From a checkpoint of a small mixture-of-experts model trained on Wikipedia.
Training: a variant of SOAP for the experts, 497M tokens, 3791 steps.
Below are experts of layer 10 (counted from 0) of a mixture-of-experts language model. Rows are named router (the router's row for the expert), gate (a neuron's input weights, with its number), up (a neuron's input weights, with its number) and show model dimensions 128-191. Each number is 500 + 50 x the weight over its row's rms, rounded and kept within 0 to 999. Numbers have three digits each.
Before each expert's rows: "mostly gets" lists some tokens that are sent to it at least half of the time. This comes from a sample of Wikipedia text that the model never trained on.

# expert 53
mostly gets: "- ", " in ", " In ", "In ", " on ", " from "
router:531531518518485574460512541624443540432445469546599391405374452457572522497439465476508426526585552463639467465569452489449500544588473500502506466446559543547459472441399489582489473585468459
gate0:536420433528531471511473526496538543562514427576541471491465534457486455542459510508548415543554538449484472477562529603485504418539498515462501473465594518534486494515454492580526442464543550
up0:411516496539463568581498462480515467495477562444410515543521491500448467531519483495510506504507503479431509466450565369573566497505522479500535498511492486462553547490506529556443514458507459
gate1:486520640539502486560468524443481525511444451574541539517473462628621570499527433558479558501478412477444479464445502557582476506463447526469438538465539515499436525537471539460497557465504424
up1:513600510475454454447488519500557571468475525489520500492577497501525510546486441436496544500532438463520576548457387464509542575455474452489547479453466488493463475402501501480437517513484511
gate2:525519495479418491486481437522477481445536496399482539461528507355462473496492485409455486417555457543502542456469436490549459457530494507584595520513512423490579438511427608434510541437579463
up2:439485481475462510516454460489497486372509560490520554460459553422469404503497421536502461390521430541468487424470466572489534512531480481596651494529516447475492469518478549434505496432497499
gate3:578508497517541441507587442508520448427347442416416467532538559516549562545505487531593533409444478484584440408577496466502413452542426555494396479451581602542427485491525470573497562405492498
up3:554474487484499472453574417522503491441366462390377457553519602496595550571514474507620497490447499470552434424574503484513422455509410584484406465441559535497456436505546384584492536412484470
gate4:542556410500481575575542535437387535440440514492612542470438520516465557561445599513511521590412454472550501577456512549420503559486525525534543552488516528566559417494578471534563491545403516
up4:528505437496498545529517461460414541455498534484575471515451484560508565526403560524492540496470483530530571600466542525435486533508581554440571543453578487504559480490563528482519435504476515
gate5:465487570545436469509529563565490509510509523460547501532416597476489412490487532549455520379471514443529540487505439526501487421553496507548486555406419461474575469441440486567553542470544479
up5:461542572603467477538436517439521468528478457431488451499553540512466449460482517426389437454473490431566545520474525543538559506541482536491483467503466513434602451422537492536488554496500535
gate6:512485533511509527540549477515447619489507554442582469537513501532548513456486415580461482461520615502481585530452509490482474450519441375480497467470505465494502512579531407452531482429423577
up6:521540510454463479477464504451500380507540488580398517475510487448486535554488514430492562484505389502495493477572494482538566582469573557539515501507496518440509466483553579480470458524553484
gate7:532505514514483472503484491618524536405550485521501509492392495459516451521483528546500548476464557387498456416477505464480567499545552456526467536554454433490462530550436547551518548467528468
up7:489491494478535529525528538461468471593496545525474543563538529452445518499553512531575490475549473590496477516508514511475494514504503503452554428379529497459486474436576481473512461524421488
gate8:543510503555523501445504487430409522530489523537490537392496465427476559529451528525543561486428495496544514561489581439529544439545463582528558559477538497446459423491603365528431526462497577
up8:479513502435530442522458516523633562516584505439507509463552515574459518532534485488479436463599543517431449557415399500456462475496514443455376561551452524449479530557483542503456476473550535
gate9:589495431471592522425561583568515530427487540486546463414524503536509549552449477470513490484499416525439474489456460534475458409470524574533568532513394556489506524521486510396579519455416535
up9:548509436517544546411533579499472560397560537501541437502491500504493574519411461443583513474512446552491530537413429553445447419544542519539518534491419559524483430445494427411561501483478466
gate10:510475508597396478533575510439539468475406452502485517463494539466443506555462492409423487466447538475469511460578420460556443450472574529450503515498506603517514461517430490470500435531540532
up10:510510510418594493455424435533448475552553548521514529544510466517501482411495519618569497512524455514538507553395549470443529555523428424584482456515504407482486552457536522485494588513473445
gate11:593467547499537420485598518583577479465552566517549492504383514552488446594497542476546414582456564511523523433506453514580443567542565498587476551542477514435464589514455499516390487493538520
up11:443476565461496566455409503577418495538513457433453514548557557473500449556405560543474595422569528530440572520524501421425518467526477483454506570450467487471498504535457503480609534502498441
gate12:456495448417480560559542513468490514451560514477498580513462424528437516444470497502537518482483555477597563490500533503557523438513602548451441436508459462526501573499538528502588404455457656
up12:612528467424468543542479528517505591451515462423495526460563418513495503501486437566517437448447448491556557581512512462516425496512481469515348463488474539504446525542473496522560472470384443
gate13:535495554588586510454495420411436543548500503447487518413576507515431475497417501383398465424480493454483453476475491618553486445435547502556545457505483507492460544499531585467459482575525504
up13:501485525480487470459414483496552464446455488539514521439509473537554448486509502505465460560497598506433526528525460422504480596454422476608520494499532488476477554555571553545537492493515505
gate14:444546410486534514431528460498523536473544511405528477586489472472509522498500530506645529478481525507507442554563446589477460502564478490485539512493586475478424457568551533492482470470565496
up14:544510480513503448504465533401622419486495493536496523478495505489530446454527525510455478415451494474405522389500569426507516563481514533529542505508509481546441535512550517450438486565497436
gate15:555372405485531446476475450482567493596504507490510420412526545441467497456457532466502517519386524521471550360483505495470506514521507479477547468511449482529463382376518578525456439576486493
up15:415626511422499591523476566473518605441508421483565528555391490535514390466604509504502504473535524515531488559455455485526514509485541476477439638476442494463486529521514463541529500545524535
gate16:531579452477452503509534413521534503439534521484522485438423495454500458507508583568483461483483450595522449509521456557443500553560478563462453527482503552581423471507529471542481491480514496
up16:629554523477478469532482398486597481483585494508514530420401486504489408597555552591462460491451438614505481462562460543460538552542487481450563495397516515506444450474532471524579524495408504
gate17:565512529515450554554531495548571547477538486531478468443477538511596473503519522472461445416500556588484525456472592513544521519651516427390485522495450443547487479427487506454459542495554521
up17:440423553514514458403457483507419523590446565451488501503554477548371495471481477510499546436514486498546492552504424475506519453448422515589455466538438576477533518571511534538493478505458435
gate18:428513582549531573448473547506535523527392478420434522489383495381517541473558548582530584449468487479458498516455511530426508467463456522479445432510465451527513536542417469506396512418522459
up18:441539591575482562506479501522525566470412522440470506425449484376544513535554435629584520456511485508493524521433482484493539475441486544501439480516490439569566523530449468411453476450532405
gate19:588499523479386547421561455504571462509525495489521485570626520465501481502564541417479471518522543477535488527495536476501524532461455584562431514457602500484467562482531492473482424515610476
up19:418482517477551474496534498365430465455488429469445466519401525564501575510485365488529470473524439610513615456545544532431481531559507454541458472430489504551584426524456494484534593550495467
gate20:435533457471449505544518513449464491568457508509473435421428558496428530448496461488544485501433485445408590542571578551519561448545416506475442507438487557541510542465476506509463567489513473
up20:530519541472520513462492469509457477497555475381512495585524505564463512539434598504498582465534488504514495341490412401476485582534532470528559432520510484464442435527529585514439487475536497
gate21:569476473554379547478485551438443532554330434602499398403510453432472522449462505528599487417550548471560521514471617550462442560547576477387492552434497592490458536491441540484550478455589510
up21:574495490544503497556453463528390481545455472522468496543529568538480400509407523513451491532558497500528494547495478470519566531508498543446572444497579530441475571511460497524459525448500507
gate22:503530481478500489396489466525535571450469636568412508508493449436490505565466476477534423573454505554484527458434458471519512439472441476488514405460562526440513577562508522486548468547516466
up22:399541425486568525428499580512560536492476563482429533518436467479525560438517468511507501519470526457545472500464520466418536452425505546507533440453460490431454542538551498500574444578564513
gate23:332489498544529435481490559553382557544494440417506546477574490466549450450529533592454475485484567424590449547560506457481438511541483544478434494516554443535414474480511497495469599453577506
up23:512478532557505443516560441534544547517463374543506479459468553480536489398423584589521522540647439413438497453583505456469483484502461489558470494512565484515479434460507541432467487472540477
gate24:432469362514478455600483500555419595545453456483484575481471510518498529547386513485511531408536499419498492492462461490523393486496514441526579528599500471430427515490511543513475399535549429
up24:468440490519455452561512535551488599451468429446484540484499490448485454464447478453518525425472471515538450482448521553590405505457582436512528505584514453497423491524498547516511469480549457
gate25:513517517461518441459509564431563524480508366365459586542466478399542620427517516476500427425526453389498540571477495539572535532521483505437576483476548502432507432553392563478432547509473467
up25:482573495533475508537521431557474488508494596574551434492591469631420452555505526511497516524485543613519486525512457425408451455485505430541487492545457518526498542406535405503584508492515566
gate26:495494463495436549488528556520472542486520502449612455475436531525495559478490482406495506408491504416530588486508412485443482472551594664511531472470515514474412540542478407495444601425492554
up26:487542501592508460508476536582464513489496496463547433447485542556544462514562538451490526400424487468564547409549424527478425380609587545490557440457469483435420521386532427486546517593422528
gate27:531474506567492476481461572390507529491448430517436608452534463472556464611519503482484410541429560552507521418499506605415558494530518526559529495382489450474487486519507465512455484538471438
up27:467565517552488488512483500465559481450503382524458519444460506467580435586490459504536416488448523516475500480546479533511517508540575512554498554555485385514458499549426485530518458556517509
gate28:547506506481578551534543434496495466499464463509462509507519436505480480494472530471484552462485460526469490575556454377555504337482531598541462490448530441477464480500484482458477570524527538
up28:450560448459551548566576465452571509490499495474501562412480500522449497509467542466501506495571476496425438578521484407527525360503521554528536460387487515453518497540476502498507544487506478
gate29:415540362564424521547508499436529486431546435493551482436487600445508505446474536500500550559437409520472418469462487473458446446432462456524447478549511466569551517439581478475486523520478478
up29:490540442535442464405506450476510501486512551497548573433418461420481426478470382509467463471492480476422486554536487515570483461522593481425460460532438470448616563511444507535527506528526494
gate30:553521557517568495428449460538452504525550410487527478480473585525537402516504540558591444504481433506491518496579462453443458518541508542473426462437437490544478549479398548557538448564516460
up30:567550583477563457379435443580514494502544484497554553574463515481539408439515513494514476544527500446499522530536420502458457473530534518469417453477464491580437549487473556508551473575465487
gate31:534515465437460462541408463533517449481410455510556447409500491473551499495464600545562476417543489498445511460462475531505518526504491585512472472582580515427552441396416549605568502618426434
up31:446532533590613506500500534546486505501585509459547448540498558504450472445577349496449461481499530518518513569495521502534450451442480367486503496439408479534461478542589414442504471457513506

# expert 0
mostly gets: ", ", " in ", "- ", " In ", "In ", " on "
router:512545479512544604448420599565422525485453503518564380436466440511527548472435492469508474549628454408658466480533486514493565560597481477541494464432589485485499496443473506496464531481514501
gate0:504461573539521554505389500458534484509476407479553492475439532515489451577445458481523467497501501493465521508566590610460502469525583541608514499454601530519559360533512545478495481512520522
up0:480503409425508487535527483488443467480554517482515485512550470437429448531477497523544448511563503456476471548415493451517527525522445452394506512516470552528466582476504525550502442431501470
gate1:418496578455515430556443521496488531534503485524508560603452435503541539434604443416413487509494486503456454505498553548582530562565512453453461644489533532491444407572475495458454514527498444
up1:509503486516402426463525507463509551450402553465521523586459562492532518516482453427571557486561408501517561495527480481404542566443467485589463433461443449455399512477456521522464471489477550
gate2:595510497458481597501433494413566563415516518492586588418498524422467431553535489515418482453491492494519519435469463474577473427527477501498564503513507451533512521493510535475518558386541462
up2:551472545435500553542448511449575534436477508496563568495456551424444435535527507530435465457554467516486502441450489511561514472556468492550596514447512460530444504508476503494435556427524467
gate3:539529549480520404478561465484506466483479408466482498518588484490472567531473419512589568446433532510582565513447448526514396506522508573534394502479631531486489586502447519538504534433503485
up3:559513542452498440510559463534492486454399412452465510525574507546487501549516415490562577457505569546531502483439477549538385565514484597523403498483563504453505598513481458579528519442498443
gate4:566483398444545569501527529487455503528487465499492533470448442581489502461457478496542554554464456524473451582515506486451442441396532562544551536439416477600521376494511510529565442532446532
up4:514564443496546493471502502479488527566515435443500448479379553512568603542488540541433452534448493544444623530461519480475489486459500540485566480459510570534534456495606499484432537530485660
gate5:510406569481450482390557501539578537453455574470554556453409486433477493522451502581505463381545531458430412482529398502526539497449460568462477604460481376457467513470521577482492528497538529
up5:563503527594612440415412506474531508458473445426453481563514590432556520444488414483443376545431442394464493583524533509574499583439455500472496509518469551455624439489495531562497477477462464
gate6:528487544546451585516506502555486540445528568445570502523553514470551521419549504597456543484516630480568566558474459596537489458461493434485510505503552453480520549606467445541446448467539552
up6:507494494450533426466502460464494432488547494571461410444470458516414542591443433438485518520501423540442512439534566437392522533539501562551509453544458537481482401450577561450516508543492469
gate7:514423531555512491439552596514468495471509604404553533508465450450487539517508597487485555510484487410535488446432532524452597494522496513506521453501418510532510491530487525505464496431523508
up7:494567469439487547547434398465482547542513468599451484512532550510485494475518458517552530450548581557500510518540493458497443547433581491417506525433563447499466488486484478488550518524432478
gate8:496541507430511503451461572490525557531413535523473491503562471499501613567463565483546540484573591403526502456471587437487538472622538476600430527503568480471427420482486417554490484467525607
up8:525507536413516503437452508527484511567547494500527510417543482486525562545473471496415528479503518497546534585459569530541463451532435500458364511552546554403451477541489484545487477531599646
gate9:554471450568581546470495534527518531454513548503494378392571517542515540533463597524570519453483436466548520542453435517530529577465481586587584592535463494537478457490499550494551540388437489
up9:640443472521545493487494522430498546517532556544483489365495584580518531472488491553635485542473435566603520559484388507452491521595522508534522488503440516532502433410497443468555551525468415
gate10:514454472524508512540531534452452473582475443538515569405481471487496464530435482447406460444415388487477478462563420500543431443521468497444500520463608547555444452481427477443457493486561537
up10:469485533506448485451466470503502492434495541486520490551501546557499487453443537622545499473570543495535458566449578471467558510488477421521496391510472459491594550436515496559544557525416458
gate11:551509463485571483552592533597456510491508539418498527548527466571466451552446532477557406576531571485508488500496563403499512599614565503560481553483550407477488567586536467510520532512574606
up11:494449446410462574487494525570465417564547510424515573477517560457521471539486519480464618487529456482451555505620530490515355499577497365541458584474505476412557491561472514468556557497554486
gate12:497466433551471425489475498493455515503437519454471570489407416541465463506521485514503520413517494612583574454459495541610560421531623477448469415489403451517562538514627464518517453449516633
up12:632482494543542499477446513526541495525474446513504547449518397509488466586488459549524548406425426554504546494562453470564557419516574417488447425475419483548506576520493432495459479392524522
gate13:472518557478522485509489464545459437580519532473487596453509553579456596448409473515490497486555454496492514552441521587469528551455537537621483540544509399465577516583524500455547534489473540
up13:502473462480470426511416396489534484496450513612512499480452481517573460498488545562530477472554555379600521499612494400507435444436511486484537607410506493572429480533559507388495453503438533
gate14:482496507483495441448548522506514531426501487439536455553508448555462479490515554479588540428495479467440463515474482507500439542540464529533500523451553540438457460530559537550492502484640456
up14:483539482515542569526478481448418517483478401503447518499546480493463459523571493540528480447475501464530467518561572513539554512551492489399523516512531509563438560420479488479389441495483520
gate15:542436428546573427522482501515446468569489521488513525469522468486542468472550482493571553533459579562519506463643505411501504488442515566518670487499523558619472382424547536483510574504511569
up15:420466471409544605494487537471583580482553548549577602548444470502504512497491505540509525492475535441536477649433424561500487586483529421516480532470454502509503458470514460540499482618483445
gate16:558512423496509536485550510462472569465559476387463509498485513525516483495459566470577493518473443528541461540491500510552559559605516642466534594510556520462483467621501473457531505469517544
up16:542512508545538453483532455438453522471564473478490574474367484547491437542480541588484407521480523588507558472549494426516477500603539502435515500472471470468463482526456508464555601511395425
gate17:539452542429482538529512520521522508543523472487422470429461554530556435583430463522543481420482441576445501451571593552444509519659542525422539625445460426515605543490475558471408552504582539
up17:478535533502517443465438530483490514551463546527557477510543473499427549491524479511511497464448640562563485558413408496543522426434423466568439417604497612507434450536541494549508444472458422
gate18:406529494463512556369475506449465430538499411469515451480444535474513528498395464494476477505435450427379553445536485579524578453552434524434460533514489538546370641540478422567402497573506506
up18:442556545483510456466541444467462527451564503472494525557491451479528521504507417650536422473542511494436531519576481436479534534426502535519472460536537420540541588558502507402459523476489460
gate19:537543583523389497454530455561500526550546460438500490490567454394489530465582590452450543537526447476499449521570535456522405520523515481553510423496504458522477522534478514396535423490548462
up19:450515457507509440490499514438468492492468525472465507526436500601448547499570459482498521504454408525573463464528479543424447544541486435600494550549440552541616459517477466548423600409504420
gate20:484473569516539487536532606377536478473490501536449405436524577491529529541472499466520410513472530454451568542586540548534544448523496544471495492510457576498556498448467546390459490466416481
up20:453536434460474492450483427509376523546521494440496539530443494499456487495478511567520552456484472531553494437470441461436467556452477441483512445494485509422455494553541495583543563546580466
gate21:531471484543395567479459497476435537452314354553453423430444508447410535490514606570504518398485554474573504463469523497484543465512568398498537514461595495543559533560475569484464434455541509
up21:540556482620487463492481471551446548489484486459509495508506555543504410558422568511457504555554502550470422540560432460483584565576568506597522444543548469487488537443514535526465479469558523
gate22:467541415508485513464434487513525510368537516554414452481509490460510483526447475505572485468451515522542533503475512481582566509426514480475472476526579456493495496521483551509506422518423495
up22:459523469579549598453532510489465484531466498462448458476456482468463543462537486485558477445349579431480544510461598406513556479426507461465501417485647486474556496489521545533461425652536480
gate23:455483460533478398454538563563510533521465464483418448471595503528464411516536523551503446476477487465600565496495415505478429481529522521517538509489509494509497561486506557500504589385552506
up23:558556429534542514516598501568539562526497463506495549416486577466540486454477500468519399500500401432479498494508528504511496551507460519537515486447577482469583480492487513468418488415506442
gate24:468526405523491439585548551476354590539420491517451539529463510483512474524462526519459571424510459430582439538395486501610379533450461470584567507591520473438432531553560577497493456574527445
up24:494557445512487423549521559465422593497437495483464526531498475499486494504492496480496527470451477478595462527376537493570467490490545488592564526549577457496467461537515523543455478505514428
gate25:448462546504434499574419518512461540493495451384398561473516508500502520501563567402533461475536527497526611524438519534536516592583519520449535633540561486398460498495444486548538474493543541
up25:531534490504561482443565478488583449535536518601603468502498505572434514484476433566450498510503464507446439533544392451387502370415464419506477375482439524545552560474532454444498494446430529
gate26:487483514406426538461547588454521517453491515452549501490543473513516468543534514439551553465562514436561544514471370528462573629511612619549490465519495516535401540557515385448452606417443488
up26:441572470490519435533493498535524546528421516450546523433492543477447447387478523494478528437382494475466546539480426475532461409629458476476551478504485477425498521393544563553530492606390496
gate27:461463460613504506558456523469553532593446491615527555530588486499516452495480499551484545563439499455476461422496564542456496485567528527535569474372551474456490466556552486528517619470508483
up27:476584574522424389465490512528556549453484421540495532360523580484519434619516473569389477477465522446501478495514497535597467536555547477532534498482469458504519414548414461487500564470501514
gate28:597439531471474505518539484550406530437470520495517492480500524525383486474415483473523541450405580507470451483538425424538545390480532531535541464535509447498554549494565443456469530586467504
up28:596438502409461501505468466505418546418525497475516514473426531559429487447392488501531463414449561514437397419514384476567546436510507497520540456455482474549579543467582548538481548540393441
gate29:551544443500443584501516460475496455463495464421529499457469473456529484487423423492504460447515423447515480551478490506470527505438488475528501481485442508477453510536550503431487545496507529
up29:419629505445456418488626454437418481486474584487498519499439412505456507495487391541451461462445558472492449477518438565518498436476455494443536459557519562487500488563506522460463499486457440
gate30:513561589511573527478403458582423517501480490473560484449476506489477512506598571508540448513465476503545520436487478473491433467487491515472499571432490507571490570454452459487547470590530472
up30:534545494461557481413355442539424420452585499456564578503443374528444465485587496490527474515444556424532552524501440422507484477483605508553411457459526568601490540465541553421507466515541513
gate31:571477405511438452515483561525457523578443481464556498482515468538502468477494495544518489515609502476455489436437480545467529532493477536532438489546490552519502546455425504604549454504474469
up31:403575480464579535504472514573519487490552467488497442528487512505471533429565430550427484530410497538516546520555499464480457482478548404502516484434484463461390391478586434435492437463523503

# expert 11
mostly gets: " later", " without", " never", " did not", "After", " eventually"
router:437365492577631526610500516502441522502575431441436477427461522525526504420434570521547476517556456545501494483464506468500524471548489485417515522499446493442524494467512425507479545515544459
gate0:449436487544574509527426531453605566586491484541533560500545484463491510585498460457627501500516563506458519402521496540519511486489535497449617585551523493566541525546434490627532502558603573
up0:488525504417469464537457464451410442448571535560474524578508518441517430570503528485491445509508451520489530530519535407581500530418536503532429429489513593443488419471477492445463410359438436
gate1:492545542589465532535480501422572501489405551519445494472406558451469537483539579449473532497456467534433486543579465491509575613508510550485505558438490577526431456541541555474379530419547479
up1:436462493534529491460497462504535521485536584503446513466505506486490511448546475434607529516462410493563585580592486491449506605500489552452579583467511502506352525506511570531417487533548525
gate2:547545520617439476456505475454453510532528505483488559524529536463602422483599449509566484462502491466518508538489499495559508400523497419435574448483464515475545484479510544514527558491518469
up2:486583600467493424437470471442540467462532569406485541540523541476525438508456503577543456455471481520463443487469459543539514418494526463430511475475459472448463470492528550467437536539492479
gate3:521449477478600420454526495534494469429485494531459480605426529464568545473471488513518526512474451454466617548446461510535439450486461478477491529497488535470431483522477484560498505500567455
up3:504461462464597463430507485544494500433442462511444476582407563488600510460459483504613488496513431470497590577461464497498480438452469498458518485497440500474471483507505462559526505496581414
gate4:497536480508469477545596477462489525445513476472548488526492563512515550568438481466489473525437413569473527576568525485428436442501410504461574551492533496530504549533488440511514566523431552
up4:559496468507520548592548454466563549488524460443571530481469536569558489537400552531468459564392501540505511532574544519416473448427499521436536525508504512602573545515414426538509537483462513
gate5:446512587511527363530513507518449518485563584512555454448480507395509483425478560475564508427528445461510462510421430440581523459397524534532492572510501455483483521552527507450511565489482484
up5:535469519523533517558437488519569421478416513477490542520504493524468460445464489580501561425482398373493450537485636507516548566409527522458480563533430535463560496488554389400558530526468518
gate6:526412469416573507596482475472465505516485523407486565495426613599507503581542470607427504501588567599500476505535600411518511464521474471451494440463579473588555496537482562516440504382534524
up6:491538563535486466463580544552581496494587524638452425509524412363555515456490455421573521493433465512436610469496425575463465542517550509533516546528393515429500500456537495487573476602523489
gate7:488494475617596511523555547570457492474488539467539564534419422443505535513591558526505541525561450474466523465449490483477572528502536533508555476460514454405617476482494425541532566473519460
up7:485622512547488564495470416533451425506533568473444504601482597450438488489553530540526444412496545519507501476438446529485512524559496480555622497375533472437493478459456471511578612556462497
gate8:495464545526477488507479543507455485595564590471520550476570492508440539528520500500537529489579545513500577501520486437500489475510561575491513598485578489447456471507504478460436496405548555
up8:499499498465531516504491554505554582571527546483565571420513467547451517506468498464442429382498485535449465551456533487486426448517392513512327507514530491428479491423546520507496452421530535
gate9:567529448499569504590496577590458507505461499454534461391487448530438569589472480538551462468429486562479510504472471503454547462525460574541634481568461437553525511491442492484511557443426422
up9:566480434536474468561457603524470562529633538499563481422535470529549538520414543517577506476488448510560489563411443504473543442547508528531589541540503472542495477461485457392587554407462398
gate10:536464576474537482526608454512468454579431430530596499430529517463511423461540523476479466436398442533453509454503498463474454406573475438445497517543514520530525528564440453540467510466531502
up10:520547517472499522518445498480488485496525529537429501547504560557465539483383526602643461494607499496571454616408583514412514511501533523518498469483516527400555533487501507425462565476362507
gate11:665446493463542519459525458508545537464586492483606498586424534550466469547466550494534435471541604519476507451498380417566532538552469536472451483509488505471469500416539487630514563503524573
up11:547452458418571535487450527516447473512567388468635460595473552584538442508509509490490465550516485472489566471529490500543454558548473572399419528478515524491504467445410503537465545530470521
gate12:439556565556526512482541513464401474496508475445459417419504497407387557519466545572476475448456516580674546539534526486526546458515542452497435416416407464535580529510579493399535447557412628
up12:579420440498364500532470574528424610470524544498482470531484494454462417520483508521519483454483501495473529536588543485471477531486495478494510481468455437471484530478416505450530550472334524
gate13:489527451559589442567419465483432506612513436487511610525494567510346513430539520455426562488487508402549511453445534598606466556464483491602449585499470520424576579506433477504529494515496433
up13:504467495491525400457419487509550537547471496566504522481487536498563444419559471583499502525619557499525534544650456472510400575448437430590463502456419589414533563538525464443493398564469435
gate14:492549493414498563518534524548475538431530509509442507553488502473488447466498569496524651450470464526488470600521497462437551516517517460478583514460526596471441468506506494395441499527608472
up14:504434505581552463543537522433496438477480494473478517439549515455572498584500440510528562436503539468499487499487445547557494507519416516413540541528495438598526548523502510487456593518486479
gate15:550472557570607497481443497491479469484483504509558446326551521482445487451463495612562579458497461522535518532517465515503503504362497546496528521477413500513497469463479514548442467536438483
up15:463540549516520571484454447463486512532491457515563483442502474439474531459472523567547496458520525579539460560496443542508509537432561516442508552490397448543456529473451578540504453583507494
gate16:454468431656546521387404517496562496464569520394468466506437555536450529515503539510523483534509518631571468512496426488431555471516507522526363513533514543497505498593471464451542563444538533
up16:606574483560518489545478492540527457472522519535412523420422472522504473488467486556524452557402399546481506536631484518522480539489447518446545461503413476490547506520573516501557571512448484
gate17:481516549500468472563482504506528523488533479519442464429456495517528627526493468510548547434504474524505505513463532599533570462640478508482471546499566481491419554487481510473476558528574550
up17:416475479487501503468497516516507536607552577506490479401551559390472591385492546521561579408541507605525536487432523492488528439561433489533437435498449459503499573478484511560487479535462499
gate18:433551645483521516417503467531487495498479482488497473489513637408523466487399515598494483447398410457402415611517513529462561341527479485408458502410526513586478502520512438596506513486476512
up18:494561568511522507467494458505431554447517547490448510554534496407566417419415484445439530426518495477449485540470453516488490488477482488583415519542508452516460493528511440466368455490519560
gate19:423513515504375555532517452528503364512502502465480459482538578422507403455493516483429517527454489449496512554436525493499486588592422534504485430438582450530520505503519480478546473528529525
up19:452373367580560398459487431402376499469448562468421497599490533526530482528525404503511479477500433447552428484523418428464467455547419530546486538549475443583622452532485509494463513514539440
gate20:522443448492503607450489506558485505554494496552476527496564521457590489487454560534606479491457428547397574419542538536497491507584507515442484500505439548517532529465446527472478516478520432
up20:565414492554481529410546506551372523558484505437459564462494548504629536502431508591629489470440498540425547445439499419509448554550507417482522483597493617473551477476446498455527563459559454
gate21:512380495515427548510525565398497571518543445524451418472435420528507475426493522457596495477570547446429542457465548490566453499621475516471509562446559499421487492535517484468595537448510385
up21:488553524584458460541485433510447429474500481492516551542588576608541442466524523476406455504484409579499526654530414524510428506441444442488537481459480488501557480517412566508498429482535507
gate22:568526548516564490489526441557521520451488464502469450538521477544463489467569537609631473484403506568447559487509590415503518563397451438373548498509521556512501531519486508523469457528441467
up22:465602472546442531486482536499504517445477520468461535449480462461536493533527431468535495446541409559434508485517529514496456556510461454502491559508586480473433490475569545450535479569540379
gate23:388436529510464461459457460508478550531493463458476568531525403489472439487533530561514580513456378512554451484476489508536501508449474574440493497561472549451503491514475546582527598489559459
up23:589495474610513569554564438579585510426515439477454488417436557517574593526339482539450463491476387460417515496552513451469530514497495426496517433452525536526548528480551436471410408451369585
gate24:449453346465500497599526538543427549451526515527533498462540495448493521501455542401471431440548521452534512507443511477536493490498523488525636493485460562440416513503422478577466427445569463
up24:456443438497468511554551464504453583440496563515541502508591506421484511492474505431471512460514523519562508476402548468515538458504548463548596470457515537475457482523425473582534476399562472
gate25:423516466488509559552457557503496530523539444401483419435470563475532489536493539515510367546516512528514475495513473478528548546487440504416579546576591439425482449535487567569508445563501434
up25:554578497512493455408536441459503402518473463521565462565491462563414485457426505496466554506569467511588434513515503534457446406524493492610422469491540541508511558422494414451585459497492607
gate26:468474488407511596460518436461474487431541459532524571509465510498599566504489515529571535522570500426526552484411389478540495441433429620466490490455430541513516527495492412512440554451511487
up26:524523488523539561500538504587483487584469536476507513399541479449417452443504579482519550498469518524510548485486371467481519499543538495502462396378442474465451498432498441496583548505607574
gate27:386463482495526474543539497521472571582527394608483541477530472506498495585543582550473400480538555561592533525450528483567494449467583566490575503454547461432560473470542451481499493528492476
up27:508527520441422500504497440553518505540465430532485502383508461506492513586556516492488528462515496543439458560435516476504472466432659538539426490417498515431482496490454495438471490505484437
gate28:535561502445502538502568486498443495585493474507506508476498563515469410516529419427553576444508511509511475571516502420446567360591499517546541428514484510440490546490478439491396485524495530
up28:536509492505461493513489515506487527555528370459494553504445440519455506481391550485473471484490487428490499546566528489595474451467548477519554419358468550553526482375517535492367517363598461
gate29:453465435488560474587484507512424586577456386504455508508552498486579487462425471527439497502497433476440454531530483485451430510510542517457578437558439511428520550424566523513530477542517513
up29:521507426521560449524517432561410503523445475478463570442456456395542529478519393485501493419503529460438469517556489512481527444491585504404489536534444519401495517477515490514438515530479466
gate30:554470572512582540540410463457499504512518436527480479491397546466537500455501548523490455426513516493487520425497548428449484431517513589344427491489552503461491500525454470553544415560463454
up30:551599482553450512431473411518498478594512536544563642524450446536418487531539576506523536435504577453528463569534485510512522458481611391500427472446557519582494574495590520475537463452502474
gate31:484461592499504493459490530568507470563421483391493444463466557425454442453494586517627498405580538543516478456365507465524556518539440449501413527593492512531485505607459531579526527510515483
up31:497482473505547452457522583544530470572517539458530478564539502498425530436546447541478491531460563429488487533507458487492465561504514459433448359477494425473525411500519459488466389486596498